config.yaml
num_hidden_layers: 13
hidden_size: 192
n_experts: 24
experts_per_token: 3
d_expert: 64
d_shared_expert: 192
hidden_act: "gelu"
moe_layers: [0, 1, 2, 3, 4, 5, 6, 7, 8, 9, 10, 11, 12]
router_score: "sigmoid"
normalize_top_k: true
routed_scale: 1.0
balance_loss: 0.000556
balance_bias: true
init_std_router: 0.0102
lr_router: 0.000714
num_attention_heads: 3
num_key_value_heads: 1
head_dim: 64
vocab_size: 2048
norm: "layernorm"
norm_place: "pre"
norm_eps: 1e-05
positions: "rope"
rope_theta: 10000.0
rope_fraction: 0.25
qk_norm: false
attn_scale: 0.125
tie_word_embeddings: false
parallel_block: true
init: "uniform"
init_std_qkv: 0.0268
init_std_o: 0.0
init_std_up: 0.0268
init_std_down: 0.0
optimizer: "muon"
learning_rate: 0.00509
lr_mult_o: 4.0
beta1: 0.9
lr_head: 0.00384
max_grad_norm: 1.0
warmup_steps: 200
schedule: "wsd"
decay_fraction: 1.0
decay_shape: "linear"
final_lr_fraction: 0.0
batch_tokens: [16384, 32768, 49152]
max_seq_len: 256
doc_mask: false
train_tokens: 315900000
max_steps: 10018
dataset: "wikipedia_en"
Below are experts of layer 5 (counted from 0) of a mixture-of-experts language model. Rows are named router (the router's row for the expert), up (a neuron's input weights, with its number) and show model dimensions 96-191. Each number is 128 + 32 x the weight over its row's rms, rounded and kept within 0 to 255. Numbers have three digits each.
After each expert's rows: "mostly gets" lists some tokens that are sent to it at least half of the time. This comes from a sample of Wikipedia text that the model never trained on.

# expert 4
router:073128135093156119146132108203157134104150088123108088051160131115119131112095137067143097113164132107078140093078110105159122117069106167087139132109094187163108139132104123160095147151130128113124117089163138133149110142152086163147147086204118149075141116138185185136138102153093112128
up10:137126186142168072125073119101073134088155152174154117153151136140164087113088160156095195151109103122082057091126150159126129098188081121100134125173091154187111126117120123146122101148097133095154108075104167120083150149135198126131175162109151103167169135121151155114112112110092161085
up11:079163153069145110114088141117127135136159136104132151158140215111178143095106109082109198140104157101150137103141164105153138132126152115163155119137119152135113111098104124083145142110127095065070073120149129151124115099070129131140102104128103094140122192141107181121089064108159217158
up12:154172108154166126102156099104068147149117087144151119136141157140164122137119053099143080129144154112144128106112119168103133145121141138124134057176148166141122107138167080160112110121173148128151130139163112153131119141144108167095137124087156053138071200183168162113165127158188106167
up13:064099125167116196206153168144100158078127135130122120068168161108111127148168145157132127173079132059122138139136142141108136183145070155141071172121095091080076086152058171103173115142129114107131178081167151158169200150124098135068130138147117128096124113112105127095079080136157078117
up14:125154126133175172088179106143157153152129122113125148117137129176105152111077135078112144141085134061174129150155215165169085102119125134141117164133100094139105145148126165180144108074075156162113127111202124085061130096093188107135138119170100123181132092200185120176137098140143104115
up15:165143134128128088092162127131148105149192142080086140105112180072122133096064183120155099119138163135197102143082126159132100087120058114128131195109098137151125156084160116103201126120134159099164156096107175098134123092167099155117117116179139081073147142165209129165155127098076118105
up16:113126159092118166111106099141098093130209121081152107129124202161119132092110181134100138152084136068074088140159177165110138098112127115074115129130108134210112155102080147110099202159101084094180108091100104172116157123159125176118168090089153091088115144153161048078153165127127153072
up17:137094150140062167050146141140092122123151108150152121161065093118095134110101083139145088108134164136136155112123106106149106061116141175113146160116139094156133094191154065128111056135111146173115130116169096146164144116191085173155198157181087162082121154094160139123105066144052133202
up18:113156155143143061132063177127161121114120084089127184112079140146099122091065137129069113115098114102104169104127115156160164138076176157147137102162181166139211130175110132133104185156199137177147174120170124183139149155106127148105129133188106135088161097092082164172125098146133157129
up19:172054131142127125116117116157115160155129083160097072120139132100157108151108232135139156143111177117133133105076157126100113086063162103125121153100127147099133149159093144095143134188061150090197112160200141159109141139070099138163199150132165107080126120152159075171171120097131158183
up20:137111178110157068127166082163144122073070113126135085098137178174109102149096125151134077113131119078133170099174129155104135145134084145127173053130124088097136142090123108164138181135080101145062125125098147142137083125172059123146146076194118156155142128066131123134160148102181087156
up21:102156098088167062204181158139152099161134090104127129103157114166089118119113184114168102171147132063112086094107141110178164140087067143118147152116164158177149153137125094104120166119169134149157108149142105106217160120124167131123136115124121068109192105172140133077152112112127144170
up22:162126163123126166119074092174121053141121137095128120071145091151081125158122119107090152101126141153179134182097133136113134185111139130113132108092135073202171135181117107104125107123157117122165116133114119139075109164169110064130088101123058096118172145126149136053095127122085104142
up23:172136190103100125125065112141172112167068135112092151082119119094163084064121102133121093137174112154137121131166125138083110106107114085129159147190099103120154101177078137172056146135066109124169148110144124114108129139116165147104135101126128198130160122136130178092152096145094121211
up24:155154052121134193065088097191117101148150154084129142158145118153128136160093114063125157128114130146128076073128106143119177143090208084131143109150117191122098086087166126088122118124146082165133111115158138173105114159121193176128079088142159149153174118095123101148145139168130125162
mostly gets: ":", " =", " from", " –", " high", "="

# expert 10
router:102125155155115159100129143148156162180112167136103102149131142117199137122129114128103105145106056109121134114132084155110099083089136197046167111119081197138103113135093176151110154122146078141211132146163080112152127094148099120136121141137164126093136141118143127120121135117081155096
up6:113111127110135083173119110122131139108116082127120171161149114169124193126020150105189168074191083094125124154140128166101140133110068080134151110100112169115161096172151173123082137096076136155100137087141135120089085139143197124157117121084080094108133134127137083148128179091132184174
up7:088164161115129133118074137153158104119153074089096107074166132170153081136105161118132095148114135120122124117121160164150110131101144130193192099109117114105134138182105122163124109109107112088188127129170162107195134139166162168150119091099132101130119127091161189185087137129166112112
up8:139059191162137154091137177157100117136140182148136143084067176121164145105117130110140151137127131114097151125089137177136120109141188089117119111119175170151079108182088168126098089141078184073087097143096086150096106109151101127140125170149196174090127184147149064083098104168068137111
up9:096108147189150138098112012148177120143040086186110174119138117136124123118096126151096143130157095059173116137099103102110106155066126192115149108092178091142188123104128117099124110107063055189125101122171112162136159152155141187095112101139134130178130127079111130146114128110155151182
up10:112139081110096123132174162126122104114147115120123121118149117154079121158083119191107150134104127138128126132070089107126165141110132141123189124145158111090151106136098093142142084090095080134143080072163110207138113169122171166104124123126138128141094106126138083129153151123147193125
up11:140097123128184097117127123163129146135120142125110174145105145132139148089107144142116114101111175073068139090164124125146115150108110117126132103154169140137120102130149132163142126154176089132186103139186186076114161116117137111091138178089165088139116136129163170117153156063166102109
up12:117146122144136064085149158141207162150104159143084158132178112158137126103128139151114099095162169108162122146122106091168177123100159146132139130173105110173140102174140142113114106175163181112103132097107129165148137143109155094137118142045147119091094079163151172112138142151126090153
up13:173143133119086154130136143139102119144172100123134148080137136166151107109108116151176093092146154075139145087214107150123106220098128169117122096145132173126154082145127142135129106154137070115157128161107134052143214080132091175097162133067110101138125091135127147124134100131104146142
up14:136103121126150131163112133122148102117074122087138084173093078126190091175121145090154068125136077132129127139093125108136134104095122166131149089121136100137138117087067068090098125179118175097138114098174122099093108144098128116200131110114126136217146127089143151142124182194126120142
up15:173129117186137097090178154091146098117112091107103161126150087127144118123108124125141075114132087090077123095163103148124101140111091098124160133107147167141155117117148183159117107203130100105110112104101134161150163169159130128144138052151087139106147181165144164084076102102176096142
up16:090112137110132123090095099123118136085137102140161118127102096110162117118051078105108135182135143115143145117102103126114118159183121138178145046200159068142085146086172102124158118132148091130159151200165115143125161200104171117210090140078191063114104142112207106146143104148119141142
up17:103144125140143096130124110127106112162074103088144120171153080131133103149116183135061109114178130074182180151127123191195082174154105149128155138121153119171131143160067145143140111126126153130168098144119154083136167094125106146067135141111145137132103141077138135164195075106160066168
up18:124139142134099161128144056142147101159092136093108117135133157170130093080188128130133101119148171131074110129067125056162120146170027099212170141124117146135121163174183132168109156101175145085193138060176142130139140142110183111125111112116142065117203103098133130094121120109092107159
up19:167172130176134132147161168099146144081179119137181108166122129104123083097134161119131126133179126099104092144166114138120103104148185075107111061136194170153096081124172173114136185103120119076146153131083079067099128145101064166113107108148116144172117177116141061113131172166152104146
up20:140079145099126156117134149158098113185126148093118078130143160076154143096160133142161123126135113108114150122112102170159158147120083155084050185113145136167100167148018148098160157154132198151117111152174126118114135136129114141121116173130135112127095114164156093138080154160105151137
mostly gets: " con", " se", " Ba", " Ho", " po", " fa"

# expert 18
router:102170156134125102134126149158170152138147140138135085110136129079090135061114127108137120179073117091089137130146116150076124054112147150104121079047176127132086163141101170123140107155093158123112123142155065069132121159147168131143135162121218094097119169160189117125116094133125130142
up6:089149174134120106079122133112146108134148117105125120076117106091161128110112150133151099130078144181180127142098130148163089142159149099205187152108155119127154091143187177129196137115085085114169110140140125138167139208102133086108112111133157121127153092101161158125067070098108134160
up7:139141162129151138131135102136194129108175123128128170146119162118118132133197087134083162109157096099108113099121173058154123055154089155093164144105146110141162167146138201134134090138113135136167145155146124127124176129173142113128140133074157152083132141146176081166141099112121106110
up8:090137111122129126095145133119168103106159150149149131156101164092193107135098177083109061119158119157125134187153097159080117132127111094097136116129133174194086186102131098164146145091135175158134093168144077087108097128165113122174118153149151106181144104087117092123133172095174189095
up9:111115123166188177119146142147106159178121167125127126114128133062123137079087137138136118126058134088089116097092170140193150103149100101175146100139095175072122151117130154126141077127164141142152114148140116145123193140127131156142094108126116061077160111151150066166097154106148095159
up10:152081142122159124119173087128173115179149181162194093105117101147127099105103094091189085100105128162115129126136083164120120123127105134083093091151110133137123143139177160175051173159133110098120139136048156107109082123117169103132108170152120129127148096128139051081176079088123087133
up11:100115200098148101143095194115118127151141144156045161151197090118170129129156152157116168134174135088130139142168160152104159074143168139083149095088157128122131050118108158096111121101192158128184111181147125149159106102165085148140104086180089134065099104158126082113196100120114170174
up12:166129159115135143151092162168129109098164138075124140201137135085133106084172163116114171071098132031116195146199170166090114143156195123066115107061169129169148129112155115127177156130124168159163141116119103126146141154114166107081118141127124128089168123200136157092113127102164072149
up13:116070135185057116150124149143080139111149080136156132114109135139079147113175174185158109098023136135143106131150164176079141135098102165141109124143158129124107119082126133148154093146104142089085119120157052095180174143118146111126145064136119139095185119162135108142118185152113138100
up14:107175094120146129198102155163157119154124099155093122155105086103108120140149201113152099069100038181119112151132108130127120075026113107129158165116138131169101110102147058110085142091163121172173127115171166141109152116173108105108181124114173134111125163135134077124143145144084121192
up15:168130087127180122050127109163099122122137169077126136176147132148144191147128131118105151116087139126129112168113132100049149136088217172099127143152162121166139158116084119171164139125108107113112057178072075150115131149119120156114158143102081119162112162106150140147127040113112124082
up16:140121135156097096126144175148224121114127115148090161103138146078126146147118157088077083111151167121135143126127103120175143134166105197125093125153125099123152086188115096148134129160113154131105204079129062162167119044065120155090094091185139212070138131153112096163153102177184145163
up17:138099122105117144115081106095126198126198122071132157145116162120145095096116144103138141098114145097124150118143108170130121105125111169105113134113172121146163086124130120110132089129106135057134151100182142124115127093122123077163048188118095146148114120085135141154123023094098115120
up18:082152142105130126107084147092177097095158161120112133179073131072092154119075139142164164093147119158138109085133147159136159100065176113109142136090131156144076084118174142163133102148079141142146086129138145096133154164081177129123118153106079082103153069088088140115104116150081167110
up19:131141177121120166116118138119157113176123075182159140101097116152149143139155139073141171123147102099035149116189069142100096102064147155140168062116157161183154139112119145116121116101107099159061097084063115122109161129150154174165152103178116140163122059154106099084141105209151145190
up20:138117166139091099064112146143099094180140130116174126131096138165137097180085171204130166099123152106084133162163100108122118057107127193073128103067086119093140175196139095197118073179114163148117156142102124091132135138167127147147160177142114161078139111123134183127135036126096139141
mostly gets: "od", "ap", "ctor", "General", " term", " artist"

# expert 2
router:109157118132119185159114114152157167149130127081151177134165132116152177102075119131131130162161106127077101139108086134109134086095071156110136097091133146138123110121108101124131164130117096128145089083205128163188165169089117113109128145178148140115108149138105200158159104114126138111
up12:069127141101095133117118125134147131111112104083166148093120174151165164144150118127104153168153084118124110180191119109145117127151120104150148147170117086053104123070161178082147118127116181141094103124108158155153059069147145131140193089130100104064132146155124154120057154103168149118
up13:095164157198152228125159068096162147083104079111153112155062109136114124119118147082136122166139126138124102136143156113159091148133131216143193135190107182114128153165128114140124101114169113089096089118160158110114154101111169105164085101112113124146151170064060175183142071123184149124
up14:165084158093121118163113114095085130122126146176117076118172136142127094135098117164121154108115143112126099137168156118128113172159152132138111156144095134191136103110137147175076161128149101119113112216115122141093120136182091139147155109174177102162086085196099095146112147147051088121
up15:123183136167120123204152135072126171169198110107144165133128113135075162144139141108141145144110134049127106100114091136152123136107109076114144085096122135115129112110078104154130148084138060069085145140130139121204126190109034144145127143115140128169145127118154175132132135141084104142
up16:113101089112105162147108140147164177158126151090093112175072147192126183145089119126153116158110113115100087098086072113119161142131090154142095105093084130149045199095148150100079114084112175113170217128152129117126095154125115074189101120114128087149093117175115056144075113123173089134
up17:089119136109171172135065114163070141100099112156188151100129157101166136166122049120152133143066077105106136078106075185177080167151085082177119114094063138157174100154135157128078149145147115135148150179132182173178148122132110103179193137136077116136105099108133169148110168143131137130
up18:151166108108075132090114042094111120114126148094121107166069115189113127128109108095111141114130133139199119121086143109124116107117111164100096175096131140112146125110132109118121167146110129137160107143145137075089130079102159115199108167202150141114168142158117085117162086167078135105
up19:099073126103173146090140161158152108108138116071116132146138117123134113133135110069082121156148139151147172151183151111107111151075118164161112134117090158132141099120098146128110141084154068136211117124112062143097146109115102140133082112138154091105109179156103143107125121098074076160
up20:057149157154080157161123107120111085095104116145075094127135111172065094123107123164147143095173159184197135174093177129085082110157097169157105115134128112107132078059156146122126147155179128185108084157112112117095128053128107135119122106117154138113115170150114116163138098159075161153
up21:120082177133219160127029137123146136110093109136160152172081132120174165106062109149161088166111090121125154160147186164147154091095138100174137158118134057096138113160145108159109144109161124188136121081131178157180099153097144081100106100118088088214100121161069128050124143123080123094
up22:126167127117131124166093104123091072154092135216122091136144171076128128110196096144143070085193114055153138108098104116163133149141192101122137170147138169163138114170064211153121179083153137093151093126063077066105116097139104189144131116144109139138076123127152134108097153124085165152
up23:162149086127205128131047181163141142161126141076114076168078194092131153099108104070153165099073100144104153096168121139143143130139117108171162106115133179139140139087036123160152141142132139199134110088131163090132117093096157104132149135182136141149201129058131118182137121172145153134
up24:111159138117076124124110136109131140098126137102135134129144131070141132099066164173155177106142096150174145121176064113099084153160145182147164143056169141184088134052085197100144113121129142090080159160140104125173108087152164094149128112137085177113093163093103092139120037095147123068
up25:127077166122153126067175102154136167127161132151084152143138149153164106127070093134120155099097071112179194108088182076092156165177123112174119130104138128129107142108100075113078133175164128090132153133122078104131156106115141086125170194166150190097108136126167051111174110179124149092
up26:099129165109116089187102103150127133111125112186181198100162168078117176124097104133114136082160122133107099166122072154121139147169077122153103123102150107120121108098074068113142171120154068151153169101218144162111094130147122089099103154174141101111099125152134149132130098150132203180
mostly gets: " and", " of", " in", " as", " to", " for"

# expert 5
router:106108100120171140112109094197136197122139156127131087131092192143185109071100148198149061166108079087135086144080064133172091098090137209121146124125105174130091202116137127144151114152145134124142109094163097133161134139146164165110199100162196095112162129121119141170102121153066156141
up10:117109158162155155156132140187197152108145123163114088127120119090079123094113157186095135119130076115109183162176149155144094113120155115110163056095099136129110107128134182190086090131133184171156135127116134155131126100124118077119129152172199097135127147074132085127102110160121111212
up11:104133110072136125164120130206097156106168121099120116090126157145179127112135124176184155169121054134117145115181076150151091138095107125091100053193139140104109136143096159134127115145033107110106099147146135187122176125086138089128153119131165073149133109109170183140122084163135089159
up12:159081076152172146122072143094129094127129176168123117130094126130085134099085079137145147138122151166094120121134102205143147122137152080127106193114147105172147138112143081110107131134136141167136149130081133145112083123123139101110082140120185153144147093167132131105130076129166042096
up13:110068154083120119192122100173123200068143135121149169163117200157133159084139112120111159146108138141106104125117134086199118168118148139059121139086111214178067174151111111072142076160093180103144084155141068170103119139105127155138151134155129124133122148178155136119111124155053175081
up14:082126095125092135144083137145091137149157103064177132111116165100164091082110141145170144136151108152195117164133155173139105122100100193099097190131137136098117143081072118173147131153118105116223117114161117113153108125126085120096108127060106138172117123156121126081061105116148081114
up15:110130145117151092110169174136139124114140160166095170095143180143209061126153141107104140106139121053133135149109171109154139145112157151113128129094097151071144184110176075125143139153134117042134141119156102126177153110085114126155179152088173076043152164123141142123161107125104115084
up16:184088146118162139116134101131123136113138133122172065137092154067205144099166092093095141180140086162132114150099104100104145171079126121092097189124102103160101171092169048111138170161147173112085082119108118121134166158126128104119110131175178106138077165052078135126197120070100169123
up17:114057156083125162126166195112120087141180093165105118105148109082191145128136173139122105118117159108143150165121155089168139096100139138073098062168180078120064184109107120181116103143106099115101101141117148149120131119182126147109133131140129100117154218135139174182137096147138077130
up18:121127123160116185170132086159063158079157074132187142089144106132157202094135068109126150146115157127125155137128148149040104114097159110092145147133134120143183135195186104140110134177080194189153082115163091118135105164046138149102143126135103124058128089116138145136089130154164122153
up19:116113105090116132151113165083135054131139181098139103064161126118184116106198138112136113151181121130161119158118092117104126137138145144098136077096095087141144176122138137157051150098091161062157113107095100155130193156180134072152110161114160131146177155159090112097121120084065106112
up20:064118121157154116112159103133143115096120114153095094117150169101179073140158136187083099119087116099121080169065111078153122185160144122116166122112114167190152141135150076166149114135125140120153118073155110085165118107145177165184136137131100113070095150113112119079104070130073196096
up21:137156139118108138110087146126052103171135075146199099178034119188162158159114096124146104109163172106124170122148080149113097125045115121094080147117177127123102127109122108161072201182145167165113094135180074128198129115131154104156155102088141182113148139196164087132116105064125136118
up22:117110181148096084152115088098154154067125176074129157133168163086175076097084155057123096160125134140126100095146098101140147167127118146177143166163134115123167130110108122156184087123136116096109113154121142161160067109169092084110126132127082098116180199159137154157067108166151098207
up23:097173121164152060102141148098121095151135190127140084134133138138099059145097079130149056142084181143083130084122125132092149113087129133116189175109178138145140135116131120166095119158174122122125110089192162065141101070131165134164139108140155159199154128158095142167098104141091123070
up24:077122127151119134105141130168162097120132132092146144129080208158068108135176141159156105154168122089127097130107083059140107133067101102170155123123140164127181095138094165154106191157149154115089088082178123125142137124100150186145150181086135139138124187131113139159123111132199090137
mostly gets: " un", " ", " State", " Un", " San", " Mar"

# expert 13
router:097106099131178143163136108085159134135155091140151116113114144155159187103109139086095119139110133160092098181135110182135111119138110232160159095080146135111105087103125103090111158158155143107110126127172099152079061197154162140103117115137161073110115135197090135051153105082086152141
up6:094146104145148123107078096132171117122160112133158115130126094065154201084126152164113144135121108149048117119134099188108156196149102147159191076045153178116113165126140126102111129122158121127140198126219156171106130146153102139074140118081117084138142147144067177067106135103081126089
up7:144158128173170087159138172120195098101112122141160164133110152130180185132082148090105144140136116083082168085155111135118099165106110135152092106152110212126126149114125171152163137128116090142116169153076145115095102108148138163147085116151085136136136087178196109109099113136145110122
up8:144183132146132109072145147123155103142150170074106145102108088137082168183145070096164157125167122065110132124128145125172137115157161142181137030086126138141151125111164152081096096085097133141157082126098137152158144125096127126097170084147096161131155108148173160093146092089142142151
up9:184170107156135109114102134102127123143149113126088140148143099183161154126076098065148119126108126157111142120120096164097158135095159107211128076128185114100195061133094177186144089132122078088138145093172103143112145106102143137096104124106149098101137110173066075159156145141134100144
up10:112080151177149102098141120133180123139086120128188167171146149128160105142132078142095193140066109120167131162147146090076110121084127131157068147074124085137126081186112164138124098157126175130093160150129077075134109203138110107118094109129148110102168089138142177156162097098074168129
up11:133137097127105083173131135134164139104191107149096117078103109132147137146127162097075143126129139115117112146144158134181122144120098095083157150078104111129109129147145177156138149144100170108152104080162138158204070136126129122102100062220127160096098173140135115133088123138116094133
up12:169139098118127149104114128143112091164113116068087153127168179149115152096099093092160149113139139097092126087144109118134136132139124166102158136079144088136132113156098066110122117101140157132192190155186175161101163122122176149092145110154105111113067089174086129164095090119166126125
up13:185077109145106168168190154134091145130093186108124122129107198101101088136162144110128141116106141089083149123186090065171050114123119178207107167061132154119121141145100166124124170117105136119128119084102113149178085145156123180087145136179147146112161113107153095076088117123073119088
up14:109070142145104131127091114111120151162089108112045087133130149122161123146106096128146089106072145113110129079137193125145097108143170108131123123118118173102087127172100143107097195168190171158160150164084157099156168159109158111123200110104158110139146086121102084160057053161153066095
up15:114148185128097143129181124152174157116156116140086115140203108177068145071136116121064144131174111134086148148147113180084101131124140100144130060182130074086110151162142131096133125117151188175128141071152132088109173106160159121141147167138106102094137174152146167117135063124094132108
up16:087111133048130132181160136161112155134099165139068207151123109135135124109145151107149129071080204131083171141127156164094067136150130130083165126081093109099145117121114131205129112154152094104153186105081133193111124129185108144111106107167127111054214107132137116139176078096162118073
up17:144096182107128099082181128126147168198089084088172180129136074115164145141140129108140145125115132135108208128146167098149082090184078152117135131083082077066079142101071179118096143121174155133179144112122112112129108121133169152141092142139086079165152105123189165143141151150129093131
up18:111118191117128156131124075139133140126125118130151132124137179115089159135148113151137123143093171194107185168111093095089153108165095174195128133078175121178134109123127067149100144152143110113116157089179185214113039156120143090133134071153099121101130104146142130138155111147130151116
up19:143156069124139163151106143075044146175165161163175165122206155177126102179094147115153118148115131105119150184151138151118141087153145123088180152154131151151113118164135097087227114124106131127147113109153099132176128109161132094084124120149084087062124141099087155081149113137201117171
up20:119116122110060144135107145128116130116184119140087112143144126111184136163171110136165088118150131146147147108107042152137093198107123150155165080152094160170080106187114109096157106182089149146106197141119073096110107128148080132128101106137098085111179096083104214113178121150112136112
mostly gets: "ctor", "ular", "line", "tion", "ial", " film"

# expert 17
router:109106153149170153170166143129134130076156129150112170166120128116084147113071159174117143132181100115122149152105101153116106122092119132104170085096158148120128110126083094150112199162166125115095097140158083127154128175187138077129142100179165090061111168142131122112184076112107063097
up10:083179116113138184082139112130119140165099113131138144138125135101108147124112108139125144178163186117180093159019121131101054136111188131162152112124137162096074145140141134122117117139081136168128209172161153080167117138189200195151115097148129098167079133112096125162146144127149115141
up11:124060138138071145082153132141108111125104092124110128130148107132176161176085201124109162115071137152122088116084146153169073139073130185101156171094142057075166164178103110199117069090128142108159074120114122126126198047178117124078131117190145113160103122060138146141117141163136164110
up12:149125115166147135128148187063122173088172079173117103127193127113138137105149197109070109127082128064150138128181101163133117145143168133111132137167127083144167111174155111107130080080140144185097177108130155146103154120135210152120092182154052099140084155124076136148091096156086098118
up13:137117129160163126132094161174146151102168123126145152178092133192122105144120147128142108093098102094137095112156158168148150122098173093127141168073149120073136087174076129106164100151096110109101154133106108153161115155145082192133166153130222095114082137114081110146049114123161090135
up14:084109114137179108125103125191142091126069122130122132147083158147115127127119149098130113110138148137142136056072179086079110150103118158105104097107127183196108149117095101166140181118143118142093150138142174061128149175146103176153129129090156090106118121152154108223111099125173156135
up15:128147111058153183091160112106083140139076165110147150172130088100110102107133087117117119137141197128148094128099059103168148081110184098087149143139128139103089109164122154147092148139132139121148114154185091083162095132084141137147106129163148114152100129134148095101176060183126115155
up16:130122131138117124163158159118097169096155067183090095122045203124153113185117096147104146147113147124056167181183088139150162133110137152098066151132124159074070165166066110161148121138183107143141152136172152079208136156199169122065145134128145102177112129130122068138043122131157097121
up17:124116106117190146122169133124127144117122124115143115106092094114145100100102167139124172176174091145099122190105152151160107087178164200160107087116116117087079106104096138098131120161092113183128111108054137102105123122110173147190169113149164094094126137148103131117138097134142183162
up18:188142101154146137139140066118156107091112103155127107171010154122111171146166156109066145152122110107122125115153190101115151140049089109140151101106135161122126140141128073059171192161140140071126115137133077197145124183169152141083110116117148123152125180122149126104170189078145114157
up19:128129076160079128145139163165105164113125089129157175107071170150168117168132084095102121127160070186156110153137158149162129189087096154134102156153133111136116144152107158165150147132186148172142142157191110111107099147069145165091178116140217132129131113140142193126147099094138095190
up20:108114084110117127133197182115122137106164204145144120104060115081099111160131120124107151121137117175120123148105093088133122109101117079111159149167132220190134120137152106144138089124163150143109116155137049120195081168110129103111097100103090115127170172182167136133169098150124151129
up21:136135114121172105142136132098086147120137182157101122071151080122123132166145125136126151175083111084174079107122098086210100205145164129102102118148080153127128099167118106147113190123155097101158127171136126106096108148131161108051163121156155082059118152152126132149123135133160180121
up22:127165062185237124177128142142162155113123167154172128159137119102162096106115139135139138131176079028136132121151133100078154128112115130081171132181094151098103119134098125157151175034102104127136122130104122126180108085103203158138112113093116082168114084158171106142177110157108100166
up23:139115125094120105158137168138138109143109100156113063124110148119136123104115153127113182120162198089071108137177121114146157091051107129105084095159081145203165156121131074116078126103161112189156157094164176136112114139147164183157180120145156096138144120117150142089137128075081054158
up24:137149128143180110127069157072157121159180099088190131136123110184111059154116092139096088110125156097112154135110159170164143147129058161177147135120158127141130160114056078182155144151122090127167049060129091129105107109206153124064098117156155135118131138117184050108182176133180129120
mostly gets: "ed", "ated", "ted", "ing", "ting", " out"

# expert 6
router:065112126160166213144094171116130170150140142113146107074117141122108169145136125131107092138156108081104119147077101128099055098147156128130117097098119151070104077122169153086147190179176138114079124121164128130157154136136153130129182047170158130093177163189175184127133107094086129151
up10:182125117124155176151134097116112181122087207138134102103158149125105127075078164091148154142159094131104178128109136078071137157174138121097099174094116107103106115136108120096138130146095091133123145100140146170087166051097183166173182169151154115141201162190116128158167122080113156144
up11:098099139111117176124123149202086116131110112121156078211137131117146100073091107097178130073151147097195130111126101129115086105129118073068150114151141087168112095134069133134115079194147124186150062140126064101141149148126114138196127116121129094150112130096144163152119151122124077140
up12:094149108166155094128101096147118113160138107151127132219126098196085142116146091133156068100146121070185169137027108133128130117115120086182105106107069117167190145108069112178158130108153158176145149113070093175108105104090139166113143102121084145107210174100147155132179073115100170133
up13:098164116161107153159170146150113135186099189139169119154118128099135147159148148097119132159106155092120142108108064138080147121126193092097133156163070073113103139128141087194082120147098154133180193141095117173111108085130137124109084084113160131127121089108120161127034145134108078088
up14:153158124154138121121166104108172133073116116114089163143110181118123157078139096113107123135077105156102164073134150157157112138105136184119064103098159110078134128098145209067148141151111153072137155131104105171107163095153155117072096166072183111195142161179110110106143138109099150165
up15:089140107148124122147070067163173053114095137130156098205110139120171119147105075140118118124104125088115171106142146172127095044099115143143095143107120150188123168119109098128153136156194149179111153072119090145237149103164114125220096119130147118137136126097157075092145114144161101198
up16:094088123140077144168119126166119142132171087133114126122208147081156096127184133122124130124065119145137153125124115080114166150102112216080112076130091182064131156090150112137111135104117077092143096110113091115161173126141176057149134161155101131080099121108206106165083123181115091134
up17:177126122217116178099132163121121136090140098134156165151060150112119167076151200153150043160068080123140123116091142148143120113141093152116162146103143098149120121120042144139120120160121136175096115163128128150134128142126054075125105112153096154160098116131109157067093114106123058172
up18:134109124245114123072126153053123176115122121096082136108096146100094153165112155144104115142123092139138139129112133159190063156145158129121186132109145141093124127108109074102189202188182129147100134101092122147121175135143215138141124066124154138137180128086121178143129112198096077154
up19:111157127151165144130178155137115160136197105189148143086138110148120189168124098118077114078169124135096133184131077157090129143134104088163147078083119150090116193147100072129143197159092054175136092153129110082132059104142166126153157135133069132097163126122106112135147116038094083149
up20:167141132071151109089147151088138127104115095103087158073092107148144112112220107134137104139172043076098115202139131193117140134087158151128114123128112165118144107116106155059158141157105121060102128121111115152113106143112147133163141108132140144152110148158075161128166130155132165110
up21:146119097114169138148124125130169115097124109105121129195090078067163153189145115149172136141081082160091173157160135115157096079057140133134105111059090140079162080134186090110182153113140176121115100140032129127123101148108174119144145131114158165138142140126238105136081165149136130086
up22:133164091153134145125093139103122180175110161134142093092134102170090103123090144094119115111104125109157096156070149096119119070103127083114154130135130137176150102167143146140121149132068162094071133170130123192121128122088116149151155118036182196089086156173181028098160092138114122083
up23:105130115109141128099120088130183147151202162152166160058128085127097114178174096134094137120146112116066116053052096114151153193168163116176119144085135131098118058172107105173149168160168125154181149118168114121123130141140149139146154121135093080079127180143167129111138107101112096139
up24:106216142151147085127123116132151126147097082093162163171146156115114135109135156109130195111149070094060147137154135173163143142106181155107139111092138087149096144108150049110130111150111099132147156097108156150128151136101111120164110057096087180159158083123151161131159087178102112085
mostly gets: ")", ",", " which", "),", " that", "."